Weights of a small mixture-of-experts language model, trained from scratch on English Wikipedia: a shared expert of 128 neurons, 7659 steps.
Below are experts of layer 4 (counted from 0) of a mixture-of-experts language model. Rows are named gate (a neuron's input weights, with its number), up (a neuron's input weights, with its number) and show model dimensions 64-127. Each number is 500 + 50 x the weight over its row's rms, rounded and kept within 0 to 999. Numbers have three digits each.
Before each expert's rows: "mostly gets" lists some tokens that are sent to it at least half of the time. This comes from a sample of Wikipedia text that the model never trained on.

# expert 0
mostly gets: " St", " U", " \"", " Re", " Me", " El"
gate0:517491478487443550447517522520456437488503532580583543522440527494428469509493465591484409537482501451426570455510432538481542556454493561489584460520501484526555513547443527437541588577464419
up0:538482569514542609498506402422451547559536558503492486472484546473454562503506485462484494471478440511562545470491511583475416536476503507536432510418546485512501574515444472529570456493548514

# expert 10
mostly gets: "L", "K", "R", "G", "U", "V"
gate0:520420429454557520464585430518432497519440427412516519516490482460504501491456452485530502466545527514472473463505524580485532531406455499496597538501440553479516556536397422510506487538592437
up0:603472469552465471553411497626489455517472480488451501455498512494439511417549565557545560563462586428530485600596510501433521494533434430474471476476459565548463456530442517442531513507524579

# expert 15
mostly gets: "i", "u", "kins", "ić", "ć", "ów"
gate22:525456549518521466623514564523495565564552522413550488528498498495510602490526505584427551461464434514542592477501467535516589478476467468420493529501533374452535439547558408456484483515487429
up22:444547394500475587419505473538530473449436487510384510397480435470502529453460429468547519420530411452595513504546562531489469539501566564535515484430532527534545510491501546478613591475523453

# expert 3
mostly gets: " after", " under", " over", " out", " during", " before"
gate0:517517576523401486594470463460505550452538490567536539504497525508458510527507530462517492490466524517386551514497464504455413554460533527496541466454524464452483394506530506534449486516504536
up0:541608560558525496516547526489510521460530609475511489516496536508560552584473502533475560518456418459463521362548460588490483567450553549504523422480481438555569488438541501520561572480491542

# expert 17
mostly gets: " of", " in", " during", " into", " against", " at"
gate0:367459434564409497495481462508498440457538462529545592515527532502555466509489485493521531524532538572595458468473559544451427394490476400532597530546460511405503562465451407482553511435410540
up0:440399582519434471553563588476452433445556408472529479484541553441474503542493465482545542514474502471468456500506544543452453496541471574475544426450415533510462488527509528483539503557497445

# expert 8
mostly gets: " so", " live", "ue", "rea", "So", "rie"
gate22:448425458495543659561432545553466472537453461567530522478454532428439462509477488409517448482448481538549449571523484519466522557566549606465510556501510572522522554494424472498405562477487524
up22:551476501525531549458446559532458503491491414567510470571521422487378487497521533402598505568445435479536413586481613490464510487438481519466525529469522553474562529534413525523458610476479533

# expert 24
mostly gets: "ations", " government", "ism", " development", "ities", "ments"
gate0:424550515428430523574481488399573467484486537381558429469461449492472482498463573510461539477396509609425496482544476436477527496481462456486502517487553498516649516488466454465435543480561517
up0:450512543444462529553573489510591520425485584505509481491537402534537521547446557590517567524473514535429481467575614450419562504532589556506482470507476436420530587475538578413519514576446471

# expert 27
mostly gets: " and", " but", " or", ",", " &", " where"
gate0:477561549540563476538495530475511509473562457484447524432498526489465451560520523532519508505435444499524589494426606562463479532492515574524524499507495533538611477530489524459491457485379525
up0:481437441485584464495501562576559499489416457453563390448600500534451606558507559575528475484515428466529557499459457532549538475452519493589432458467486446500485577491466479568509585444442491

# expert 16
mostly gets: " film", " team", " season", " game", " series", " station"
gate0:435504492456452528493463649524524468529554451464503470510510491529501496419504479506541524458542490548527437505465533443549539496498458485559462399533599640532451409452474484516473510419517467
up0:461498441553511518464475439479440616477535506575504445451485569446403493457468495425494505570395493522531603525545555487440425429416407449517523546416538464551442608505531544447461456563530595

# expert 2
mostly gets: "ss", "itt", "mp", "pp", "amb", "tt"
gate0:557496486504502462483395495482492516510450472490555484484441438440624460575475422478541591468490460556453482495560465477549442489536525501482456534493470520547568449541452519550502519403555564
up0:495585470554430470451569448519531563553529409551499493480483504569562531524470558558474515499502557507440469525445496441470448519567473447486437600500497566478380482528491534528491491528427484

# expert 19
mostly gets: " a", " is", " was", " an", " be", " are"
gate0:539447586552602443607545475512508538478522492441499517501468527475478557430501522560526585446576464474381556567451510449460549402543557502392579541548480559511547538396464583468528452426475541
up0:508600437549474506442456442424466497496538493519502524480550535473534507411475451457450541534511458495504480558570547518464494462507515571564489529500448457496529536506460390536473526575439473

# expert 31
mostly gets: " 2019", " 2013", " 2021", " 2009", " 2008", " 2022"
gate0:504433509562526587507504461434551468519583521497523475504506462500491516463462531544453556490461403458469459442442473494458365532561492520500528574450467424429586519400422586467472556567400530
up0:517488510539400487491546470494445521542408510526478391484489434516601499509449497632561523477492516446507483414505469561463391529518422470540513579491394392487446461477519481579552520562524578

# expert 4
mostly gets: " he", " who", " they", " she", " It", " there"
gate0:479547493409474502554485468539476600527544421498487443456541662554464515386594518494503426520430515499517526530504511444440529512482515503511424477476475477543468396370498544344555510438515531
up0:595572406479585573543472447522477536407469538489500505454417463499396472451533581404513456497520461494597459550474520521453524454454446528527472497485452502410527582413514558514438475421524530

# expert 28
mostly gets: " 1", " 6", " 2", " 5", " 7", " 4"
gate0:455492510541460533551463543470543556605431547418483560513453490413549521467398473596536528520509554499496444473531479549485409455489480507496521544353490481474456402507499540562431566538530587
up0:525480437514522459500503465433469471494483547450554510590574479522517562524506487592436524495564544460448544535515483382538577510656547507429555476573484531570561477572367501466434531471476547

# expert 23
mostly gets: "ator", "oph", "log", "ologist", "olog", " acid"
gate22:445549583527464505475402461435425513485489421492450599591516456536595459495468516492504403377524535478493474535542498397495442554522483524552435403429499523468493511537484500521393557608524491
up22:544485498654472460416537492533444501445427389502518524509502540530517476503537407573483470426551488628478422447521487503538438526578522450444508512570425465520494521460590413483537506470564502

# expert 22
mostly gets: " John", " Robert", " William", " Paul", " Peter", " David"
gate0:472518572539548485474497423531549509503461418518455472470521481422361464495567547491505456500481496480436457465532560569503491492535473475546523557488604508547478580445591462478531536577548444
up0:545525534572532446513448485523580509550412485579438578535509419453393480482516498430463437576496526525441496461535464474485432455473583503515564505488442474544548489549489580531562486531554401

# expert 9
mostly gets: "=", "\n\n", " Location", "History", "Personal", "Career"
gate0:542440566568467521550535453450522495528424517480491516384491533447617497495467429450520470463539534491421457552508440413451549465436509487539494538495484511469487420507529519580522531481432441
up0:579544437552505478537420548430470503493509394513532448491364511481484522471474552574500478532555478462457429552475541541481424442566481562519522583480450462422465545386433516467511433555596571

# expert 5
mostly gets: "|", " |", " Candidate", " FW", " Peak"
gate0:482540459453462485471559488460542465404499525538482499465532487499652490465482599471462512473408457485483465533440485461472487444554504476575463553551503516535486600432446422502566401532556580
up0:477463520472547389501515555494453462455505500596567578519465487488551514480551513548531589459343435577432519514520460572457540479504498382531463497497536425452552518446406415474456486569513441

# expert 25
mostly gets: "°", "′", " km", "″", "000", "%"
gate0:477491448565453519567448465504507466478440411500484461374534436491423477539515390490514528512423470560480443427476483513440498498515521490488587449465509538445432454561473495546596429445434495
up0:486406524495505528384565423441488481408439498483567550479467472509434505493552593491515453484458484493496565502558466517509472485443575499605412448541496534550469495507506506541679475469525509

# expert 26
mostly gets: "'", " e", "’", "h", "ab", " love"
gate0:389594482558509515537545444485541438547516510551467478533403446516467555475490530511444533413428482554419545508450441445489514432499555554516484487437530608474488514394504530462485454554547529
up0:646443544486516535581399542524536490466481485397565501512514564543500464506516579517506473466503632566472444549474557511526478529549472431491490538569453486529423567465513497482449431443555479

# expert 21
mostly gets: "\n ", " -", " •", "\n   ", " –", "\n     "
gate0:449506520540491522526459508498408476405515486455502490496576568444418525472490491489460426520487550490411519528480484451433482438398428468419554502514448541428359525501455496469426540576508474
up0:539456502514519338501609525473450417521464525503496478567467478588524481582492525503576570485534546613499548554479530502519473521436521548499454476520572463507522493442399502478513502483500438

# expert 13
mostly gets: " the", " The", " his", "The", " their", " her"
gate0:446543533548457531468335485535513563542541528491468483554481524467530448535444443557485494385515598520516483607510449521522450522479574538463563423589556516521471517539500515513453495566429501
up0:560554384462561533450494461490497500463444437506541444525552507467394492481510532589480478564433467498416537504499520448543421529478503533503429494499508477471462531471602596541508543494483536

# expert 18
mostly gets: " National", " American", " British", " national", " local", " public"
gate0:585499548578533562527431582553520459479501387466477415469421526398484436518554526456529470466490553541533508467498564503540539523494505452508392425481469560456527459430484500525548456553535334
up0:406466522547524571548441398474442585567498497438558373434455466497543449463507514466572527493520421524494511484597476521499569570535541453568515470494535538592490494580497492428541447471521383

# expert 11
mostly gets: " (", "{", "(", " co", " \"", " ["
gate0:600520436460502556560497490481486425523505393535545493521513512541482474522526530459447476444423492581508477627554456401483521529409554462452503510465524483471554490469443479404512456469595404
up0:530456539477449499443446555487493551521468552422527576502474501529464512474433507498517540532585517530489424421513485593498513470517404452508557534453499468536403476530605611526459498535386541

# expert 1
mostly gets: ";", " Clay", " |", " ;", " Won"
gate0:463550521518437551489531473453415511428453478473544453488453478452509572501568535516532516494481501478498605533495492468497459509471470477445429569495562422518502406453466458524437404518443494
up0:440575539427532543520466578431403450493559465427493460470472456477512516469539578436419507502554477551449604521577466493470419483490428450542505490525602437487462427407459633459499512445482544

# expert 14
mostly gets: " would", " played", " served", " began", " took", " made"
gate0:510544503547556393572559504447460505522526438603503462523451455497563547445470481588502537545519458508484520441495504570485511545579552549510528528473546412482542564565570525486461542390543467
up0:454539466453554544530540499465513430530493619435376491470588451506500578536422485444493485403377566484533547529480455529477562541502436456602485479484510521531527513482522515549527463466491497

# expert 7
mostly gets: ")", "%", "]", "}", " minutes", " mm"
gate0:445480593486504532498543460436536484479443510559530410463466450474604558473368547512469472520533570520456561570476645540427457496519479552514613537500552508494462508505476597443536580506465454
up0:440513475531510527497516482517512547620381487499445469518373461531483458515505585516462555532462529456530483557505558510460556547540568464522516499465529370482501557369481533541574538509526516